Below are experts of layer 8 (counted from 0) of a mixture-of-experts language model. Rows are named router (the router's row for the expert), up (a neuron's input weights, with its number), down (a neuron's output weights, with its number) and show model dimensions 0-127. Each number is 128 + 24 x the weight over its row's rms, rounded and kept within 0 to 255. Numbers have three digits each.
After each expert's rows: "raises" lists some tokens whose logits its average output raises strongly, later layers aside; "mostly gets" lists some tokens that are sent to it at least half of the time. This comes from a sample of Wikipedia text that the model never trained on.

# expert 21
router:107159108139158115119127150132143112113127142124127099189130133140117155081148120147093162128105100092155109121120134131088137143154140131161133162116160094129115100173126090131129144117114129134150140112157159141167136130117101127082126118133147139111116099127137121073126149114161138112141092123115086165110115104088143175147128163153114110103109097178129102144145098175082099177100
up0:131135127052160136169114144095142114135120103084127164094100090138116179130116137135110127121171127085143159078134128113099103159142125144107138109109160095110124162083135117092123110129097124124175083130165139119127132136128119147121145140138153161135136134100127148134160082103100114151138161134147112159143133116170139141148128131175114151109109113135144138154083100178161132131143
down0:115136129188129113143136141178151149109153127117113099123139130124134154087135145138122134111132158125094123155123126146169140097099153095094124101125149111134164124132161145140147139139138136110128140127160131109094121142158131151109154138103170139104054171164113096108115112136070129148079123114103149097112088161097105144149119111141103112101146113102128159157109123088149134146064
up1:128151134168133139122133151122150148154108155126149109105135152124138152166125158131125138119124179110095134105137121142107155149172132138121141156116168113194138112130140103129125158146107126149149160113120150084159137141089104109152144130119152173123135157110163124120087138144101111178101109066142100135126142137096141154116156133091128138169188084137146106144111092149144152147175
down1:135120160155100142137143133180106169123152128179138126156172096126157105137137160180076109140140094183078140145107167128106137099152106158142117125142128116128103120101108105133136113141136115132119104149092085135109135141117082140125106123144147110104183105113144112120130093107090127115147155109116107171158150111093126118135108126097148116110129084112150105083127165137116106141113
raises: "classified", "formerly", "DP"
mostly gets: " pre", " sub", " Pre", " ===", " non", " inter"

# expert 14
router:124129130117111144138098144144166118132095119105116140130111136132123142137132174135159141118140125110115139147141103116104148104121143138167141189122115120119121126149129139148078083150136134132129135092099134086140192132118154116134112089188134150104124107173141137145139155129174126113147101102135165194118122126153183166163104112118105106113152150124095098159128060124098114142114
up0:135093106106132128125131170127110094124140177123121180146137090154152117120157148138144120070127169116130111162152136131141152073092159068155099140126136112113117120158159136141113125150114149135132162111136112149141092099142132135134104156143122117140140117155134121159104092113160122102140105115156148122144129141091135165116189142092141107083152114128125082123143087119113091134073
down0:151090181112121161134149126124127126156117150080111084102063107104136130111127140129135129186096131186151144100098130127138059157132100136173151138150169107147115171157121113096126159126117139120132106124132094127127127153122103137097107117157138149130118139126124134118170135127115135138177155152099131139116121151151184144142115119091155140172113138131149152145103140124140138096157
up1:150121106112094091123155152142182162096081102145107136125074160123085120158099131142108120137163115144194115130149120104118111160095115152160111138168135131094105153130152130137148070108110100143127129114113135116164130144141154119151143122126124129166172154137143110148148122090083151087152115146100152140142136121111108108156099139093118143155143143164128113114090145144153156109118
down1:135121108146109136125173097102069142103172146169135126168136124139141159095164140133139114118110151134107146113159166115111144091164119152122135090053115119116147115161135134155100175169116141094101169125142136112111125138095090157137139112112137128117134127141187146130106116171124119123153149118153149091115139130153162112125131137122162095126117111132107136125155101133112173084096
raises: " They", " However", " It"
mostly gets: " which", " where", " when", " while", "\".", ".\""

# expert 36
router:136133128098137127128081133132160145120113124126105108137135139180056151116117179129093156118116079133103139124116092101124147112106127125155132168103157131136158120135108158127140111135158110112152158127128147137150125121121132118077136116135112109169186118165172151108097150162157176067141057122132124148123124105153125148138154113132118133087128122142157112144156121114112121167127
up0:151120143115118111124128134119110121107159102110112161130167131110131109135154158137197157132169149147095158107108084143160145169137137122143124126137101124125130179150069107104101116104103118139125164154156149146148137123104148105130110129150166114130150071102140150096125087144107136159124120105178136135137150112115125117147191104164158143165130118113131103139145118074115089132109
down0:126140132178129128096129108156173103133150123155190147144127107167124087146117122118122150167151137146096103103110148110160153059123123144112165173138147121157125159117150117138092151162141119083171135160100104131132119127092144127123158138123151108098092144109117135143132153136149123126149159145179127117130117151120161129124142117110136125106080134112169148134149102130132100068166
up1:129147113133082122102156152110144095112101154108146115119172134091133120100101099120112104156103134111111151109133101165120124093105124150110126129118167162144166113112113104114125107145153126099167088131126175134136161148166151087096180136117105129149147105184153128117172125141182138114143085129123113146152119155148143111143110097135110095157114137101144115161136145122184124104160
down1:110119147146125154134108093157130137102103168118068098131120172114107098106092150147207109122147081140140141150125168125122100132111100095154154124121094097132138114126169116156156156150124147159175130142155102102118107144145103148129127139146130140124109112148149154114106111110147153144169169139104127102109099119140138104087107107140176160124152116110119164153174110115126130107117
raises: "ür", "ö", "ü", "ä", "etter", "ol"
mostly gets: " D", " T", " W", " G", " L", " K"

# expert 8
router:146128089139102132173101152150122145104086141112146131152148147140078128111117146125104137124143095100153068169179088124112141107148133181115124132116141121105111140130112157142136100115131120108153133101125200158129148146129113132084114103132133140139135104117141171139114155152132142117148112101092087152144137091110143171139142103118106115128085130152131134182131121197106109128136
up0:127144149096115155139119125123135146073140102115141119115140138149163105152170139116120149125137147111127122075146135147081163158119143093136108109121169105117116128119130154196157145077143108156127142083093097146096131157159110133100103160117146141107133134106133128114084151162093119123089098148173128155114129169090141145139086111171080137136140113111128130158132143160114150144119
down0:140122153158081095158119106125148107076109131089120115140133114101105120126168107082129111132137129110105189178110124121161155101104127122107114128108089102107110176089154145169135140123093148182130184148106111111112146152093106156137117123130176123173132123098165135110132121114107132149113135117143145166092138115154146108112157107150133153136132104106093117167123134123127108148122
up1:126141135146139136176146134169114119141123180129155112121173109168099101096144185124124136137147087134120175159117102111152087117099140151088085129126160154116129143115116114134157114118122129104166152074112129120124133154113128158080115138130118125150135128142083103159087114120158155161126122097112119127144136115162184116096126115135148107137097157127113181139146103113142111139082
down1:153121111187095137082121129133123128132175132184094153144134137117134131126086162110093105164151183142120120131144135076102121078125109137127136161102079115147166121192118127158171079093146136164114131133148135108103187131126108122095089133121118146150146164135146172135135127114109144169149130143133106124125147129128120154114129156141124153153119128141109103117146128134145108116138
raises: " by", " for", "s", " in", " since", " it"
mostly gets: " career", " game", " music", " record", " song", " football"

# expert 35
router:154107093119151078114123133157152131126142155098116125138151142197139150135144140138140114146111094139124096124162130128140161106131124129111085158100123149129140129163134177114131099113096163142135155124133122134180121137110131072068114125138168118111142084126161147137107119100166120112115095113107139119152148136160110132128115132165087102104112085159149126154174073104118141142097
up0:125129160143117138143136156123149148104153162165122111108129158132139143178126169152134110090119109109101145128160155110146171184104085109148127132163155154155157119123128112137109162102190160123111119126116159103125116163145127131159133163168123105129122134099142135151091078113144106125160134110123109095143177109128123141102127129130085135108141162125081125147174116150112108177106
down0:112141172149073131117107121094151087142151070141175148154132153163118124088099094143159141132166140118115107079161099135128155109123148130120111122141131113122118135182137156112143098118098110108161136119172104133145117116157123135168131162099142131127163104121117129124143148097124121098132113113148161129125140178173136104137127171112113140132170145157171110110086133103104149099130
up1:139116147118144143142125133162116116127093147140110132149153116081133124142116127142137147159131118159122104119155124141121089138107114157092121116144097127117131141157195121121160160161133088114115136154157093069068172121115133142124145131157143141112094135093133115112118116109161135121150121099116162141160129178099126164135149136190125130130105144154118104141182151155104177176106
down1:139138095143122166138112158120111139115152170126136101178102140131143126145160114095093134100143081118128130125124131125111073139100104113115151147151121122139105122108128132098112105106128180132144152185143125081143170111169106108169110106142113109143088107142135119146156118125156122122124132101129141144124141152103159159116121152194131175155137096140081127124107177157134074146113
raises: "P", "Lo", "W", "N", "1", "Mo"
mostly gets: " (", "–", "'", " \"", "/", " $"

# expert 23
router:118077103111144110134104167142161146101115162146128141144126140170105163125133153099097126126172107094137088153108141125103148107142117175149130109103097166143141118104127139113112116132163134117137164105118205149140160157095086114125098141160077126124111116116145112121106144132155122092135120115110158150118152126139167135150183138136114079099127093115138128145119120174127115143086
up0:130176110110130116067082150121109069155106116107117102109101140173138149096087104146087110125132127126129103166136141101142142144134104096184095122100117148121128151087146138157135134125135133159107092144111137108153114136110136149102104137161106096150159140150124122093137128100145173138126137116148115119105160128184173109165099104114123153131129166124133124107125095180122125113119
down0:149124110126087121166137100134096104160147158095144142156119116153155126142148143102141160136168175105146118110145133144114161135067121113150099137150159142051117112169098156133118116090153074115110101142122104136115141156121125120105140086154168164125119112130128116135159108149117106135097142121091145154090158118111129100132092123163145097166123148105105107092132118102133144145128
up1:111088154137081103081136184114118140156127132137126134123148105157152146095155149130159102123178111137152122137105116128127131192118150136126155106134169103114150134134174121129130136124148139158145143129106142115136080138090116132139130100110137095136115150159151151125147137146104160112162101117156132173140117135163126162110210129134127092115110125118153114142109077151099133126074
down1:118173108130089133104085145115143132099139123141164153123135141119131177157117131161128091113108118123150132161064101079116106137091086129085086152116115111123155149147110120122141080137095104122115115113059105090137129147140137141116124137108103094138142117172135155104158145180113142125157135165109134082140116152112131135171130150114180106142121153124136143132120116150155130125131
raises: " (", "\n", " |", "–", ";", " "
mostly gets: " England", " University", " London", " Japan", " California", " Canada"

# expert 7
router:155078123145131101152090148166136106108117137125140153136118127139111161135101155105108135120130084125133109169108109109117156119040123130148133158110164145180116163149120116113131135150103112135152129138161116114136116120062155110074111128160131165134138119144151144147101147149152158096133075118104108148136145121123140158150135125159107117139122100124146129175109125124091137137069
up0:134093127106147141134151107118090095097112156127109130168093175123135111126093150154149140122105139123090186153108121132085155107123112130134147132129135153170141167133126123129159153143110142158131111119147139102203129120123122126132151137064128139089131095089147141143101121134135132124108162112126095205147120116137165135148151161158124130178117120118114153087124098116153135139107
down0:100117177142131102091141161110114145135134118154144138145136143152152137148160102133103117144161100114149126109119102152100169167140144071153137154155126115091115072167086144142131127130131149119128157050091114162153139152125146144141112117157135081129135171148112129069116109114080111134105125119117142122115121098129132064149120104117143144099102138123134120117100140128152153128145
up1:174164168171123097137087126138149101143134120119122156124114124142133160116120174094109174119103142122133109123119142143118135135108146154108143105107186142160125107118138106072121128144154109102155103124132133130129119139110083117129142137128117158146097112093083137114159080114128126142129113130137192123108186087100112179128117147159147140151103118119104108155102108107081141107090
down1:102132129179141155134132097164098128173097143114175138134141087110105143121147123166144123161126120128134150108108160157140168164119123104156124155122120117105124093124154113106109153115117145135119187113123111103182142098109157119100123110141108126090131132172104159133112163100108145162121127137067103122097106141109122119121131157106136107144082129149097169104111142092147122178160
raises: "===", "Village", "Train"
mostly gets: "History", "Dur", "After", "There", "Reception", "Demographics"

# expert 13
router:147138126105135067132130146147132144108148087096135101141123111114097123116122139139108206137150156096163108141157133118097129086119130187166098143096134148130147135127096141134103133126139148143129180128140136155140180145133137119103114115107119117153155089150147136122104143125144136105176145092090117117120112133115124166155165107186120095109127103095119127148164090122086122136101
up0:161129161108116110127136130156137132143151157195128167110123125140133106102180141061146174153125114089113166105151131138153109144166136144073136158131124141138122105133125114185144118163137153146127138115075131131142130198137131108107120128134117134155119118148138131147130137145115130113140155091126157123127153169123126150146120068125133102122153122128156130115097142135091101157071
down0:100117111103107176117133115075164102170107114110146177120110152080156141114155137138146110130110114097139118104162158107126146112122096122129131120098120141130130107131069085094153113108164147122128144115154131164142110118125168133128112136095131156146126160121129131151125105120111116116153089112160142167137106121174142170174109124168134099138102146136150118185142091149151173112108
up1:135152090090176113132169131157097145112164089071158112143160127131125139093146150143128157134147137134137118127155139135165107137121130182139158171119121096148135079143135095140162152136133112099108143111111102160136162133143139131137128116102124119177148134124156150143116129143129085134089145160124185152132124098130119176185145100128161130170173113132097104125135119106113120133135
down1:113145161086191146100136113143112107134138151111129101147084109095119106132095134170100145112137153122163134136108126121108109145129144129161114159164125114123141125100124108086119144114106128098075131109124146075173072105092121124136055142131120113129155180110137114129130150078172125099135131113130082123136140111113158172149127132108168150102127110130116134152114132121146133134155
raises: "s", "man", "land", "mark", "en"
mostly gets: " South", " War", " war", " Air", " home", " air"

# expert 33
router:168147113148123089126047140153134105132107153086156129150133123146070124095086148132152143105120115104106145162141143117118153119132136159119132175120171162126115133180113145159100121082131109130158120120149150166148158137062129123112110083109127147135120109126179159116137121154145110106115063141127165146092107107140141134134118142150120132112133132141127145127127125141122151148098
up0:131111170148081144143109125135115170147158115120114179152112145124140151110122093134099097135171088174068120143133129099110138097157131118164108129100103164133144155149145121156105116123123113170127142128176133121085128146108113116100106128140111126134142147148097163161142138109166103111144122099173157144123097128154145118170122143177106138131173140115128147110132125121155165167171
down0:120131138139085175112116120156134100146152094141140113183120104148145139113141135115128162146133148162146166108135112123141152102145122107080123131087076146105139107106153115151143153148099122129160113161164134189145131091120118122102154126130139115153112142095157096186081115092122104127135144145166104119092095079125156085119087131131130153125117107116155162119121135159104138142111
up1:156151095126161124066119101135111140135173135103133081123162136111129154120088140153094130104152156130144129136115098151143102109128088176159178131120116138149161111145105180128161086150145128137140127168145124115154118174107147104129141119097106165114122142113109117122117113131155120185122137138167113101145115099109110104175131106142128143113123157104130110158107085138187138122125
down1:133143077122179141149138071111124147163137076137098121085136180115084126150102129126086139118164131088131131121068151118142118148152118099119137150092113123125148134146117073098137127130128114092094133088096139152153154151110145126118141154151131136123122152112111098133175128119123114133139143153113128123169136139093111160132142151157116138143142114086180155106109122112086094140132
raises: "ang", "ani", "ac", "ana", "ata", "ak"
mostly gets: " m", " p", " c", " f", " Qu", " b"